config.toml
num_hidden_layers = 8
hidden_size = 768
n_experts = 32
experts_per_token = 3
d_expert = 240
d_shared_expert = 384
hidden_act = "squared_relu"
moe_layers = [2, 3, 4, 5, 6, 7]
router_score = "softmax"
normalize_top_k = true
routed_scale = 1.73
balance_loss = 0.00445
balance_bias = false
router_z_loss = 0.001
router_bias = true
n_groups = 4
groups_per_token = 2
init_std_router = 0.0177
lr_router = 0.000189
vocab_size = 8192
norm = "rmsnorm"
norm_eps = 1e-06
tie_word_embeddings = false
optimizer = "soap_variant"
learning_rate = 0.00208
beta1 = 0.95
beta2 = 0.95
batch_tokens = 65536
max_seq_len = 1024
train_tokens = 556500000
max_steps = 8492
dataset = "wikipedia_en"
Below are experts of layer 5 (counted from 0) of a mixture-of-experts language model. Rows are named router (the router's row for the expert), up (a neuron's input weights, with its number) and show model dimensions 640-767. Each number is 500 + 50 x the weight over its row's rms, rounded and kept within 0 to 999. Numbers have three digits each.
Before each expert's rows: a language model's description of what the expert responds to. This comes from a sample of Wikipedia text that the model never trained on.

# expert 27
What it handles: Month names, years and year digits in dates, lifespans and date ranges, such as 10 April 1930, January 3, 1981.
router:456517459480426541494552535549516432556495483475451466481507507445555527591564605494558470553430563408534380499442498532523499442593445510570526575479443528491520535567539460511452418499570495550424555506453563510506545452486419504553539579521498545368504430510513443426510445443475610445406358457533452528490485460507542407571419512492431486613521507370564515423480525452507576517463
up0:541504420490451421393509489488454409494497522445505554474434498447542489481497496362500498422528435450523541429588528599505451519467470584457467473481438537513542537473467497578564524508556420473597545462474573476602526452574443483485465501475442476413554417522481523471490490484434561494515500556577362497433492500491463523533515513407437585488423536530460569511457377465575544397451
up1:509498496481448500482503403524540533444516510490508579456456426568515539495521493494413615501486534432545624451560527480450533577483513490523466582562441580482477573479494563500382546402489591462506492494606566541430536477561491478456426407448544536433400508612453457473452492412464474530405461437476502410513477435518468422523515465536503512562517558513572609534512482512525573529465
up2:429360535427433547525504418534510399564519496536552459480540474531548447489550418490539514426506460519544513548541481452534604529624447476576516523382505465569471474558520571492590540521504452553458539556487532478529566491436527460580529557539493390466512523538553592452597418457388508455382517429535511539502511621466533476523518525534526503564534526487532405488594637500510517503481
up3:526587375484521461500493442495453511484512512481532444552473491510513519552406525563508499481511486581542484430455519612497535547410571483463569522499527452556393512536558524493526440510498548436426453425432424496497462490447489451428562507494452443475501514545497543491552597500493531574619470485408512436410504406527515514556442449464527470516518442525515521453525449597446497507513
up4:531534515491534568465512486489434471511515480522470410475441486595520499449561485504461559521424526570508522496486502565551443474454559616535512535567440572593388488474478554450511432486462432515471526473494449468446496479531553435394590464471454485506435503512490528431597529539392608529620510496392474434482420566466471541510502510487513547513510546481479446490487485519548557469492
up5:469553404533550484510556518462531532487449467546470472501454505484542547603493508521429537524587588584548469548483503463466503565541580555400638466455521500486471485515505528531433472637455483488516490475452552482449556521466564476503503568482483496467515507475521531524390518485538582490488428563462472481481522460493551478522582547598495441609449442480563574496471507419535589528507
up6:549465512509455500455464525532520488506468555464491523589530489481546534509499535563405424486436463484443569574487480636526511534462525487482437540593478427555538544518441474501531446476517476521550487488517485543588537479448537511408474589469481518396494508527568475553431474493479527521539598623509395597429488454541422485557484402507493535529585488474490551507467506463576531474569
up7:425474470536526499568453468559515370442551508452562612484466532580534501500527458433510561411532550441508552447622370589461556530490513500570438516443534422530487519505486370394436538553483434512412516497540517516538519472448555514561502423488511488454501551567493432364470414440532540555534488511511453502483493579485437577530533507486468542513562516579577530443477539560506507590416
up8:520519490542473523481492481539441527433419518479438471511464495493470562423373460415461494401450465487520410495467444393427543540568540531509435650463409523428452466583554523489530576570519427461513452501480529568472529573541475475524540509482582481608483400496455471468512508457435476520477448416589536531621574499519617525523595525600559513504443449478494508395488448578552499490520
up9:456466489433509397489606559508500414586412427536495487550431512401476470496492571442490411547460605588496496380402568490483449430523508546473488500492495527507559559591429467532533523533495475534468546470527419428522442488463582546443584445446496408544424455552496506473429499432542523508562461442466512485477475551464548505495481504521499589540524494539619500587470503549437464486544
up10:540435498517525484411525465555506440483503494460474581462572473635487527518553523423492545519450495431543540442416508522514506487503546407438493558602457468452497466497497528521470488557526520463502566524531478477507526442477566546560515525448486498443473459537482594408511539504542504518489542587493462470523446453540547517459576463505480506610547430496570453514478534449512537497447
up11:532521479434453510535494499481523519444518425588525533515535451475516579589633515500449544617460507421516510580536481508540458538607442518517554401542498518458428474481502522446493502491451595436510397510536541467384512567484406530453517504459548496496626472565409571553432560433574502544409583441505468474543468488504530508606518496570472449560470523574583525464545515490496483370475
up12:473503495496485406490505535434424496601492514550504481445556611428533522404422465408500569531478533548496484529547473454524590486489495441442450592552490462570450593541537453500446472461519543579556458470527536487479503479496522496476539361510516498523484522575435526488536589574577470487457507487494445515478514446555450514445511449439453419496517453457456517409417511470524500542542
up13:466456567410485456545548443433425498607455497465552533422637462479521491432498463492454547477546479524431524487434521401430491488484412415478479476562489607469506432526511540524565513568451447446518483546451449488593567591442528419469463597568511498524462581485404534504466463537556571482486522543499459565531445449545454626421504461542512475496489546476494512553396504543476486522551
up14:476531467506505555520505545481430520526447425434509528462560488475449499528483458525437646535509500484504457525557466531458491551476504485397474519543482512490565555543484486488503492533474527447540438499498545420546517423560503481457489508502502465421434374547531563444548497547459523523535527497529622538591503447526510470566504548463543524513525456507509461571475540391477606437384
up15:533475483508505581458466547475426382425522503539547445557552461457494515550519581464431503484581489524406569503492433447492558421503531443541528564470540473506440510545566475498493441465456444480579533475472506585484523487399521515560505549478580505492530476495515437518512421370403470444478593437461534517454522457542533479408451404436474468551580510492532530515452601473433440505399
up16:500532506408501582500487478474541484484530451450504434507469378441582467466472572502493473460520472588579500569450506443540533412509525457391504477495551554418484483534465396474414470541490578483528456555380543643522459459524561444437548555592506532539469465471468509493545570538524445470441541547527471506472492417408519419539485524475479569525384530466477440527507491446455513421578
up17:475507582521498494504535471443508373436471556560542448579431537540525423484511560443490524451434526527493555516458576547507519411461477519534550496466509419519437561421500569551489502423536564521464486531491563452602481532391504433516520511455574520460473502576461479485575515360555601400491489510505500609468498561513550508383432526570528498558528502535549496442436592523498504519573
up18:513579547458469547491473530540447454459559453597524485428476486439534577497509541544579467575489519542539526485526495551510514407442532400553468436444507555527513491460492492517431426555502463507468485489513522522513484489502483402509607555520604506490556572517554439498511479511426457530429479578527482499473494516489474526503530445595490554603437471487559417509479363509542442468592
up19:506441495425517509534528505415408434480551489484487460547445507578540518470467458512483462486510469561539430430508553569541529552486505656522473519575588530597436523631563528447551524549490553511429503558472379515519549468452401458500490500539524396588504499516456472524537442514539549436544455502505462480439510452583417415588520465510571440497514515474483559457425465531428499480361
up20:549489538548498393470553566485572482483392487448529472453596509466561636450494494532410503439507488540590523500488492473481516528523472431546592579533466542485464516504371471556427590474445487487491520519485675450508524503439434481497511467534514479457470447522508575497558513522489327431473444527580494593516467498511520538579440483496541540633393477368437396477484458537608482571496
up21:495491575426544575516546586480420522476457542500509514481577469547441588490499467479517585572527634566523474437520531503563543380565558530490551458466398488552549508471557524487593573459434619440437436425483495522609454440541434462457563475538506506507516516489554433481557490514483447549529483487520456492507438463516525520469447494482528521533492600470450548443482431393448515485523
up22:511602477479496516476537482515496518511538511483470508526564553392484589483506574571504397559503491434540508480543449441439384473516473551559478449491455481591548424473535514406551460500413512496452458463417527458548460506443445482454579535534511543527421446442480501448495474506566484529502539375519486465513553507519491529550560464505523506611498487540442507503535458510494435481473
up23:549427596559596585469468501559499571586334510452457494534508524524522453426446490511623510540558444419526483532478460410451492533429548492546508571523512483571558510468480500433457510444463496555574535472385447544519546539521445448475560465442503477550505510434519495532448381471503550463521504472494436442385507579453409457502484499438489471508540436511475562601557431498513474520493
up24:481522467574480491451556511439590417522519531534439477444520526511431528446469595525514489541485557553498553496527536390432575468450534500526509518496497537437497478568560539514420478502581524570495431475486498492502468512514504480503666498485527503496496477477519496581516544485516445522482444563509522537476529534540504427383429527453536499488488421468522520474571433464507478575463

# expert 17
What it handles: Word pieces of Eastern European and other foreign personal names, like Kas-atkina, Kos-tadinov, Os-mani, plus diacritic letters such as č, š, ș.
router:507533526472527626472501480519556481608434580423487480422523521439551531452444553454550483534466573522473523483480463373549497467494407548485440487486480470528462505577525505474470514463457536544524511540478522490486586497486446450508560523436504587495497463504501473533496553446443561490491416504508438524483516451508582467502517545490490500465467460598421647558542506568427557584481
up0:561547400422501427430564475492527479535522497469580524572508508509470491538434493580448491512523531481522447516436405395502555539488454522553568470485437570513550466502477445589545551504501458473484465464491568491526493470496495522526475532465382483480598400510429536563474546631551557432466456559535513513570469560495520476513409488466442518551498466534465496504419493516435545533508
up1:538487475548463443570526523528533471430394470554387494387570569488498472560556460583501422475519521412427483500539491361526509490624453490488577535389490508482479561449530579512508518522472481517521540457495511524470447489440465539435505402491558516465529477520570496501422544529417576453554500604516407499482500419502462552483589440605503536496479508466531448516398470409547501428503
up2:509509467505481459514505421581530528512425491566502493520487457513450498474428488474540447508481520491550484433518460538420475503492496423555544495591416518497540426499515510518514530449481510548482553539453582620649513441478585410515479501508401502445466416500470468496458556498510443570558371491454488555473372564580466551445519443447449550553533545523543480434490528569659528556518
up3:467481554551494492499451473500495436551467508448540484518475466461484491490470446374456541488406529451483604493565595488546563449393505642541447446520520474450506416451441482571476502372484588488489487560603486476457538530502481391457480571507487505526427462538517495518507552505498549533490464526551478515495463537491514502538492500508489416467549434484520492561551434405530460609455
up4:606539492458570455531432498477438715429446484509456527516513566514540559510467489457505421506528465498599466438553497465509436581529536591415516559444418498474417504485444546554447453546509472584517526531477517492557595478556451680422586458520417511474498481586473519530517547507444542578516387540519493598542551451537547468568473561448513561486455456484444486579435577487490434468504
up5:468499548544540570485490491537610613574490505504448503496468470487541454565591502418455488569401597515451528501494521465496528509553517472555432551482497459427512421529466510469380475520530545476533536344404524462469444556598589531600499469445520562557450405518475477496549442418510477535520520467552491477515424470514504542471520575530482508537364480570521509504569514566377453636489
up6:530479430449504517459527527477581535581530593535525531495554534516483512589510482529483586531543513500530489513511492490444574473480539544475539467543426540556553517579350474456492474489523405443468479452431511558477441553551514494467587473431375374470475547552473448500496492482610500513518475509397489392430395523482501460460529473465466484468522457506550413460505471521502649432478
up7:508506529493497505482504411501536541475492480530532494473522477492468601536558532524519468517509564479473607469454587567464431438549477465433584532483582450452480485581446517452470493465470564502547616521471544580563510440376454514489540531486501464519467483450546416383504520529437593561554429515389460568471605521484428533462487508416440499481533534633436425619472507526504548475448
up8:523552488483446496448462520471488478549542617494476536457477538493475486537553607547507457495537454483479517420505542479484488491474502490415525436517474568457530547440447489464518461414588421493454446508493536568447510518487464539425480528505505497495541464578500532408548504489564473436443458381512482554474450546489497431397545517533483482448422539454534521638522468563557455549540
up9:425525508496475493410546462507431536540423542500411570507475489505581449518552570440486556486600470536520476529491499505445523519493522486502404528460519473439543510516556507411523519494596560605499531546647497480513528457454563455446623485433514538418561523469501470486525492420479515477587428497503529566562498474440561494510490483420477537472533513432483473503566472457522482527427
up10:456505584511562524473550476435479473531495489506482486420509418472600468434557504474408492556664517493465468489486524518536556534507534453457477538529516483458534481453482375480421460548434484476419413530471477441424554494569472572532499448523414530430453440469485460458480457546443514519599450508502505528433512502511513486514461458522508445535523548475546500496501445504446469509550
up11:499516413537492500504490517555547450451421439427574490461556466440497503476488479537566577515467514541459471616519476473587480519541516519439445453534494528489590438528468467438553528576583482471401520475460463558511502519529472443544530467397550551526516432504431473535534469454498491463522472466515453542507464614469499634511436456477537522549397409470557563496556450518407582466487
up12:462543453455490537491429527478521474465489512519457501500543574491512483526406506404586489518421604528612460494484635461506556438518461520526501515378476566482372506533503537551501504484453475502617465486449504505488501537529543488454499515500547504447552599500508532584487528466553447546485538551429438569553564465477535371464452471479451487536522494559515583488534517382592406522561
up13:541440460606500476543497526527422518452555554530471587438528489376543486523464561481533532601588520466582540515539459547496510526575505580555521572537498589536424455555567451495430508446530506566534475530410543625528473609392475524498506458521648556407497383473462453506427589485488466519540562465484511524585498634527465451491452449393481510436515466511509534539524526572486526545520
up14:506453484582571508598440526476372464527499632487485515524521514596502577512477461498584425555541514553525580519480517537584431475582434480549449471425472514518585480463584477516513547475544457468514569502433540437483478536509537592553545509462482552474503457535466488545524488548465550409506503519531355543575423479542514560503556550476529512602581508443524509475433464550489433581468
up15:460548513527427538447544419483415469431610457398545500441491495560547662504499503550437457531423463581526571473540462453512472417439496501492447560457531471405589474469539483435437528443489499510463471522529464514482407546504555631488515493466551586489489435443441494490595422535538542488435479509493489443601455544576460361549399423538567537442566562509516407555451549465483453589524
up16:442513549418515602546518438456487578524455526489500524500559401476547458539523523449500437550572481508409459473495500444463468515470465526504462480492528473491434456629542561500465527483461489563446454449451480458460463534469482511540519384570493542474550526502529634422485539447443466464452529571438476578490539575552430493533543587500444416533516452592467556588561542426544547457510
up17:573439583488493490501464492440549518534548513410545572437500565478525487531414593526485483443551494575498509510486428512504540422489622589502513551525439456388425516583488576542507464446488454465520481522463526403523488471504382510461507562457491490471486484467468518466512475414459566536493500499602417503622513549500585578521510547440515604487426487494539434520452533466475568529615
up18:512575444484472481502557472488502499531425493493472453553528598480523524586573509459413516537437551526472490419491399523480525519478459457536468490530455519480478526543533510517437426541445489477508492523569565442471519495542474490419592490513566549541528470480479506419472506493474525518514477512591465621530620545447550398453483485483388510408527581523531469473491638456500353531504
up19:527590558464541538529512428471492489484468505428493460526450454528459460527567454438484416428493527589466499491446504457497429590396502565427413459538499530466458400564426532577424561493460516529548524515508579492574547509516467505459529454513503512599539514471545445439491506449452442547453459530445454377463502434530486494480448547479429507525576452407565531503524599493538514477473
up20:639490457569494544549431555582494433511518476526592555417551532510451481461507484562511497448477566533552473512521537445553523490546493475440514508538494542481508565487660449529483587559435457464503460428388516463470526494415512478380578442508482423456456416476593492487522421544538507413542494494455480403414416426562533405493409473511513536622550436552530477466462545474547576471502
up21:523523450503502568522471533502596534503448542454496440475430464596482508575537499564525528482464601528437512518460494548559482500553530405613554420524422550438413607467499366462461483503486501510524477547471477437525449540499537412519519479484469511531467483591539444470506572536546473557560516436620455485481545499467574490430492472493534476572451418626508569517434492533460617593543
up22:610511440521553588452480501470518472550567552502540511408504559439548439474526452396475511433568435560492496513503443501440536470528460496504492521443520461477480497546421475466556565483412557432510500556565517482506518521518590461486419535506464515515488494469585539480489508550525438504451496558464589524472451508496485454551551472536534438571462482547514410525449542380475509533485
up23:556487505572484424553517524475475490570436573538553505467498480476546435426532452491551454508476461579452397430486440460541493575485544456507521537495477425457470508413476537450481380468526410425548394525481532534483568461511403455491489525452430405474606347404454392533433511454499504503428517527496603497526596495481461462547535410594474549544544558524454532648578443522480611504536
up24:486404448473421463464536536434515492439473595506541537556575484432528483455490481497456599511486558462413563571497526422399565427430475405513455440401422451476525544517551428468502520594446523565485418424453470534433496479478481570494579371487489523481496551601444605514471496502436566474527462493450429488481428547475511520429506499530454512500543566488474544542497489562520482474399

# expert 14
What it handles: Short word pieces in the middle of surnames and place names, such as Pin-e Bluff, McG-ar-vey, Stock-ton, -ville.
router:399591472397506493561516470575569532501498583428552569496508562529459527511513514536508497473540531456425512606487527374570460458455461515519468498467567493468476376569513518503505463386503465492516496485544575396481461500548487533479428536440483510478452456558447470427597482431458475464555554406553561594498480480527500344549516499529462452537526477495516551570532505493515525497375
up0:477533538489402508528505465577455544544522502498479458454559502507487519484554505449562504534535551516532514442457561509559556468419546441431533459478432535595433517495472565551498482448528517453594517385463541467558488451442431555502529502562676486548429442492483469614482498564573471484478438475535455528577560525641385482516430531498363522461461495589422488573541440495431436472538
up1:552529423529530485575423467450558537548492470482451470515416531445453642479475522535516563531514486406504399575593470444488418540597485487514495579426585417491426400391585523544520541485581457413495600516445461457542500564528407436495486530541573375468584484567468479576492458494433526421492542561587571493525522508575494492446481477499535503522486452470454530468573528510422556483530
up2:580522594539496445529526505524488525431455568529500464447442497470440518453544559386470492528437472458427552520490551464542536408444473424537507563553565443530460500524449494487550486383523545480465352483502619464513457625506513499499530510488527474472530474494472492501548498476488517520446498516432445517527575515515530471427422461492577519455434542532525546470486452332499463554541
up3:434467497536512439491555617530436473341508613549522553432531566489499522485628564546465563475430590452541481572535530505504501561466402412505452502490627513600471511481486549500496395482556595456392585559511411568525628505481439511432533492530488510466526383496537542489545571559402497447500455582513526536500544494504533522457536521490466531564513599495510526552572573460555523451469
up4:458557443534524528532432486462512503534430463455461467515522532478541553504506482360536571434554467518446515452519418530523474565499388492492429516553502537506505432616375451563481533458438487443508536540541506458502443600435452522473444567393514548554522480464510470535472477532457447568500521446371494474488440478594559464453566538501487551482474579500458561597531427449493494569424
up5:523427511457455455499519549424515551505494508481516506501490487417514484474531511489549448507580408550447536504494600470609477533558470457491497515491512620429450546498485492396562479429469526511458554563403478479496455487492575486576504473415549462455499511538518440453457499521531463469489567502522544622555528495549551450460560441336470462579448506563491502519623496483604467462442
up6:468470541549505450488510503508611473522481557488628421378527502475538401343522505518498536527458527517541546593460476525505536507456493580522495505576484494483455486476510549568528488492442415494515541429462542508487429502534483443455577402513502543529485455535415501430549504559571537442535572562541523485407513460475545464555479456590474485496520463503545546554512495541550436478585
up7:467548580462559401512516551530401471426517490577493551528484537471440424512596512475454487426540542544510511582454518538658482529486447536495504541463505531488508481484481414450484518506603417548597593439445473542501538483470474440509506524513512458534564523576530501474448500488474470493561535413431569455474510527479498480458530469479583485570531379483541525570404419489520478472583
up8:430565589459481461559448489439538501498480580549462378484470465465561567549612461444492489500605444500456486565471554428603520535477536515559413507467505480540514369531522513546593487543536543389529395492502493493470440492431489513482450481445587552478508513501596589497484528503476457432531532469455536548540539627556504499480508479513492572548508481585468481575572520557506612536619
up9:466509416549529465561481487464610535570456528442532573543555447553455552406497576492525508571537420481502559542447618488433504449378557531589519440482557493512490529567545421617525453470400512539559464400444538490423495537535558620552505531432577476528430410500526536486594479491473505511464401413492469555448551559466554454527480522573633479522482437411554477438504541423579464506463
up10:464513530460489455603512530498401488473403541424492520496451526414587497462575502532452575550522519529565475432548435456502484532515547538564468514552530471472395501473612503451483452525412565551431453430467575407470472455601521535558518530399576531516491528510486535457551546502470538442502526548465446455482475428449557424551487568579459566494545527473503538496513402416461572413466
up11:476615517474554475552534493571522509573481537530475466516391545552403469465431447516461567488507546515513539535572411501570497376517564548380532435492415490463541452514474559472515501651558486477593418595529509514519395477541661471580554501445482550488466485564415457508484580576465444469485569395435495422513490601497475472499504501461517512459427546491463497489393491546519514499447
up12:519544462534504530464577485537457488464552546443505562461416467438560505526407419492593573599532450616462549613437563449475487528451563450434487542353530477583537516548459439531528489573464462484520504453501455422507494433424428539488457586457549521460445522479507525444526434477502465500511484489450431439575612615501525529475465586521526543431422546560506488476504452522494457463484
up13:467469476441557399526419467561559626525457520409535446458543571415509520463483444556472535537491500577487573473472492470548596499519454433515522532517451501490469472452417410568415434400542479406556436440474413568480483469480486490516518533520519550487574566543450487520498434405443512532523464511494578578509531527500556446499493569456483543556430545462407490475496498385420458414448
up14:480409488407518536516542496506505433477510522500534433515517520471492479528474453414484398540589461576496423458500516440587501450569611548483534490559524418549555555493459443482548481531494470526510494561564495520434483498510470498551443451440476518422566441579486474515514547537546508511530473579443505532446450585632506562361494554451469567474402416564404458399480513453509438491450
up15:487493595450665450560544459515456477479487524465566477484487519515454468520525530436495549475628557555504508450463619454428499493397557523432453486494584502552487481496432509550561548379569481411421431505458485492501448516517580547389490572517480554455525472593561539538469463593469516487500411553455417467506450427513486420534484568532514574440496440614488480475493526469494541526481
up16:394568552464454615469485507504553529470551570528553498521511501457464499540583533625508532510528427475515520435518501479453484507495508440557536530560524563419552555506460533513479564453478511458573433521444510365430492574478483468500550489562499430473478441452413464526541538439535494562513463578504427416494558463454515466436489484418472532459412479479536520478495506531548582451495
up17:556574432522497503526553525537491553498469512489525583472490549469480505372485541512454507437463541489542498595497547546512502509501567513589580547544564479504416457486487496534530458522529488486488450564499574487465470433568494479532528533555512452474399562528400531463579548466507390548455478444520517485420537471534482485583517528421474527450566540484508449480598457468479473522415
up18:494502523579475512440480485574529552588618507448470465448560471666476553569548543562549475561525461521575500494471485484553476488534428445499428518582575404482481461572431409366475611532444480535495513493490418498545528521534475507493505544493510460504484486525509483522513511522490539556483395475529448532474582564463558439541407439562536587377488471557578503511479595545421537479534
up19:479470534420463518518534522466549471449519572449559488576556479538456512517380528523468502553465574535494511535514479470603558481489520475511473540476515438540477396499493521474493502513548425445516445526590568432538449455419450510569388497508465413530472506508556526476569562477460400529553523470546452502610541548520444451484603455446466590572436423547441522464551580565582531513583
up20:449546544553476453575527533549591580487482482578454593514475522511466415497531490585578512478415505510546622503558457420482499487519553461359533512485443532484475536544486562486453375530507515462472513501395480498527584528537414567518522481560515462462445471461478429538578484446478437483574502516444491544510530525413495478544473573488549528506484529425468539520453494527432543464430
up21:472482476454464555494466443543550493530515529459388451526548492449457545542438525560536569463627477541549483573468396505529558525484470512439496536532584578506507360520521478482524515494557587534498512473505465486494516571432472563454446544614501501547524505576455435533537518461605522527424441447527569493490465549540463523540539584520445493555494554508495486504436522539491427431534
up22:503519569498502550497522449532496531566448529487532411517457538484442439509507536463501489527471537531570512467486581485629466514470572549415469477483554556481491405500488490567474507560543474542451499514442427468487512527508433414539471452517540552541485508597486489409402534446452496493511498508519451474472555507514462435506481501564554519479400520499466562466358571499532499445514
up23:515521480451494581539466519521505487569458520494591493538395468456477455404431491534435587503527443572548565548544481618543452566554478601525531509515535531489501557506538548501506516461479516525492496459544549477505430460412478474461457531445381511483433447543504561462500515582514437452541432536518513528393586460533527569461461589520505494551443423449422528464448612439568424461520
up24:509474465505549518459521555485505435481524547580512507511541513556603506430499559448447482509442565541475535551423489482582479557508548445453531413536521489459519494501433426501568499436572509494459522596500454572489448500452453523525484497495502383533505547553476439534545446544457527436420483472416484476457460501554468441441440476520587472449571535462479552514453451550489404422502

# expert 20
What it handles: Word starts in government and political contexts, such as U.S. House, Council, Committee, Liberal Party, the parenthesis before MP.
router:405568371545483444443460500576466562580445518444494585527474543492514476477485529597477576459438475463540597395479523525448530494471481493406532466522549517591490472525518473373450462535520430487530527491624582440528499389522481529462484517550584459508444529463547508511495406497398492534518489436593422517524453450605499449550411418417493477538557484465500574529524501480526489405485
up0:420467515415540489419636564496481535502507429451591566471538524596481600497499553471521530390400528553579555517499480517548523556497542607581554459438530431531497476517567411470461510558473452420522518507457497437523528411431499511496487516575470515527468462503448505534545554394469536616569509518510509443487566556525526519552529556454353467537490473573495514498525512507494513535528
up1:469557478533512551555508461510463489456507404512406393544495529425422553536503555464455463418467542570444508581482519470445482571428504547447473424552410590485562561481447441455394395482553505405519481357565506477505516471549470433477472524501462450505463443522574524449460513585467465562571477481535504471508483488483423548525471452535466577463493517516505396494496447409473437503461
up2:566500603589543505466474563574516597532413509575486494488516558396495565517438526500496571486450531426478509543508510428439504556552438428438559482488586479469462430488562449459562571577534460526528443524464458500509427504492486553494567481553511487534500495498393469499377536413445455483545579529582448484557490499471454471477409490525507535505492501482435468500403535488532592606506
up3:495547544466533474476522554571383486423507488503564534556571603477438600464478524528463464482532515505520470513530513550596554539530494504536575428525430504497485475511463473552548503532534452496485561517486475475545468529548415503544519554500648484443482534501504408413511471580417534611441462567532503558467488539527572501582586444520509435466587528451441460520477548412546558528408
up4:473441581488559553532461463559479516517468507525474488517460498456476462517542540408550491448609497453503600436486596464445506469573509546564493509416516514510406535398529586561590466460471448512431458426548452430503529459536473483513477482528531494527401538506558550439502491493518608525493508479589472521525506537579419563474469460411496394526474546418569420511544499414489678458423
up5:522608448577492401585480473466512494554500529460515550477556523549478503523472509568517532485459528474571432435511519447506544531521396507429483475416511498606472548508543532458474479502533416401479536439557487401480477481539498568512566525556530450560532483476514429542391613410498448547595475559519488550545534478506542508553444433505444486481581454508535567563446565516439615564569
up6:543533423524498502505517562451536520434494590543442414568500500454526600516485509589495495547504540527501519480499493620485461528532440544479449559443434580437518489440468529569553539430559442436495513449568497495430483501458489397579545425530607474476541513501510514542520534547487515528572555385417518537574409575457538430464412479427458402597533563547519517484538474468384526414512
up7:398473496440520450503538506484548538619538588500446448547556528533489470434607531468466522555572556432560517438561451454522455425534453484475574471432458551537571472553489506415571511607438465403517513467539560507445561509462473541391585546508511392511587453496523515425529390514534380469531477422535539589555565528481486438435456493485435489528450485509550571467598504506432474512438
up8:454492434497496591541481479401517597504408444517532574433505647510500453394491531558530500517527468532421438517462462553574498518508463408514552489541478495502511521562471537380428563467550511431446549528494531430425496577483641535495377454584554500494557428504445427488397547470515552521548529572517427482472524448489532423507417479520519475479519538512522524504454465482536543507468
up9:421523517428494427434467499509497589471597514425479497548581538513496427561483579547513553571479490542585413501476477469495515473518450529416559605531473512494585491455481481468500566471517496445414549526466567484601504483482601555472568511496505485550541488495443460494546437485425490459429435444566524439511500530420526540587500434481532480473477571484488497524529575534554499562473
up10:491501434543540493510616562479555501484480561573612446501447443508445513478506548545417460473468524535509550499571464504499530637522503486487489552543540518526484554529494501464485497653518557512477437570454500464509534465513484535410458487466561414537565565567504582553530389525419544524496448479448461512511522603456560464562442491452518639552497445564508556461501461509601492515462
up11:510524416475459486518413485445540419475545477470496471549524559451442499493513476541493478555518520560552554533520489530509431518490472536529538548486625605446410319461476452475495466590430547547444474449483405521584589408513525519487500489536405557492493505448524568511461460554525498504442461498485519480487524519589455506516465520446468560519462416422343480478491578446570486437519
up12:581449487539441500405506568517416577538421579478525541482543509549436494530420542450532546548492572444447540523498464498374472507530549594513523479544564525548486550502511531488517488466472518435525435531449490534512634524448390497467566491470553527467368457466538504482420576477547494501539476496597456604462517476549599471485563602416501563476474567558506543468524576458561492512488
up13:472568428497559460446472463574508497473495531455577537532448452574525556472648437509536565486423572484452558508588525482445539455450496518424503560613531571555371515543520541556476552428478572470478426455514449559346461480499471463448560502531595545436502446567559449503410430449516502476504519497468483621525522456541486470475578553391464458523479505469519482472463505599449471418539
up14:479471510431520461462552470472538426547545467561446495588520450510585491460619584570525576568535476560519470472564507490501463504545483476418509583525501517435501460474492546458421410578557436472512470534581548529428581452505446474468456569482485470429458629593408543470510502442467592464478622549467486511404468515565434496511460453567443526449560499462473564494453472582538541467599
up15:433506420504543510511558496436491554524440518475493543465516505482450550483520449574488492546507503537479529402484555518492490583521463413542575557520450500582528480544445477541557507515500497518548552515493586448540451480518468436527518488623505492578402403458522579516465493441535560534474596498556501556518539383454466461570421456519489533530499514493510554505471573529449484471529
up16:545490539525482525428536611503604540502456452492524483539543436503519472484488553517477435406468572490551579465573447489518559435456609480555582469506524544490463535532522411501403559524549592447475504470509562526510617503453501518441581547433582517486350380569602509494625457516437548459427543426520539588517487424545526424517537554561409529498471504538455529426512494419491523440519
up17:550490497411510472409524516481491475520467462478540498493493533460559472435563513568569536520569463545476473582366482478443568591446531519498532565440431586543433510516565467494508479496490523517391525496533575544472529576461513514416474547492479570456469569515467485482578538416523467486536475605563543528433553597571432609563471550502419474606500505566499405464601503471455553452495
up18:455529492447479599509556527552554555490562452472532488572587509467516528491351504582518549551494582553537475581555494471378415459469476500508581538564561447523510427514494531476400464625469457477432466496484508480509440502507492510448487548411475530473515559498476514494549519509530583510462577603525552434470422503548549432497475480497553483519524459497462489389616558476431533579474
up19:495507537476496489506433529432505583468518602427529488493416593471518553461489469520570513490486485496551493437492498506449480444574522537491627420527582389561456436562459489460397512504510504562435427512572533522434533447526527515430647571458545541567520660443523468578570468496477420483444532489469478450452463595530579498538500520502452524538449558580399527422544545529530547561503
up20:467559454533562424440494454427486484541500623539502554516418533472436452452523493525423545552559438630538532536527502523517480468586487524474461450565462554554509476454538475471468479520418543528467525541480475570409490446554453475656496378473540445477480544466475497563441466428515496472450488484488569534451484451518510530519468518511503457598472530512498512388550415500535516552520
up21:487579494512565484484572535403446468478352533492510460478639399510532444475435455546489561521566628466511499525500467509492523509569518468525588576505515545450466473611472511480514452514576588564531505488533524452490454494505565475548426531480484405394419482474482558448529465515511548581533393548478481524500541474497523433444535498461483410547495535553554482530526577586459503453526
up22:542544476457417462424561556442545443567478454534437474505611491526529450532458460551553515538458530389470435428418480433597432520424538476533528513560546557523529493458580562440506394472510489520514455457612523503508480544466451504478554557527491498508473458506539486413536503413482443419411485530558553507384496463533501456573437452477501519469578460497465441558535535451502495485496
up23:488508381529464568471502481488483468536489477517542516446496425420519524461457568510593454450568515538518495461524526495515525489541500530550483500389592416452513443476487455495486485582529559572514460470486496492489602427570551568491460464604478494436519570399431419496600385555515511507494496431441575467575515492560471518540501477493472564570598508467530589564426417455471552438552
up24:540451495494431404535489518511505470459446598573523433494534486521440529494461459524431562468456437516379461493569498435409461582539476540402494569486424508512472515593536479510492515394460549494479496453431451471526492462503527440437547482512562543554493532502518414530556522435511469513546463530526373585531350492529473429473492406509513428519511537517575555474433396509489460527448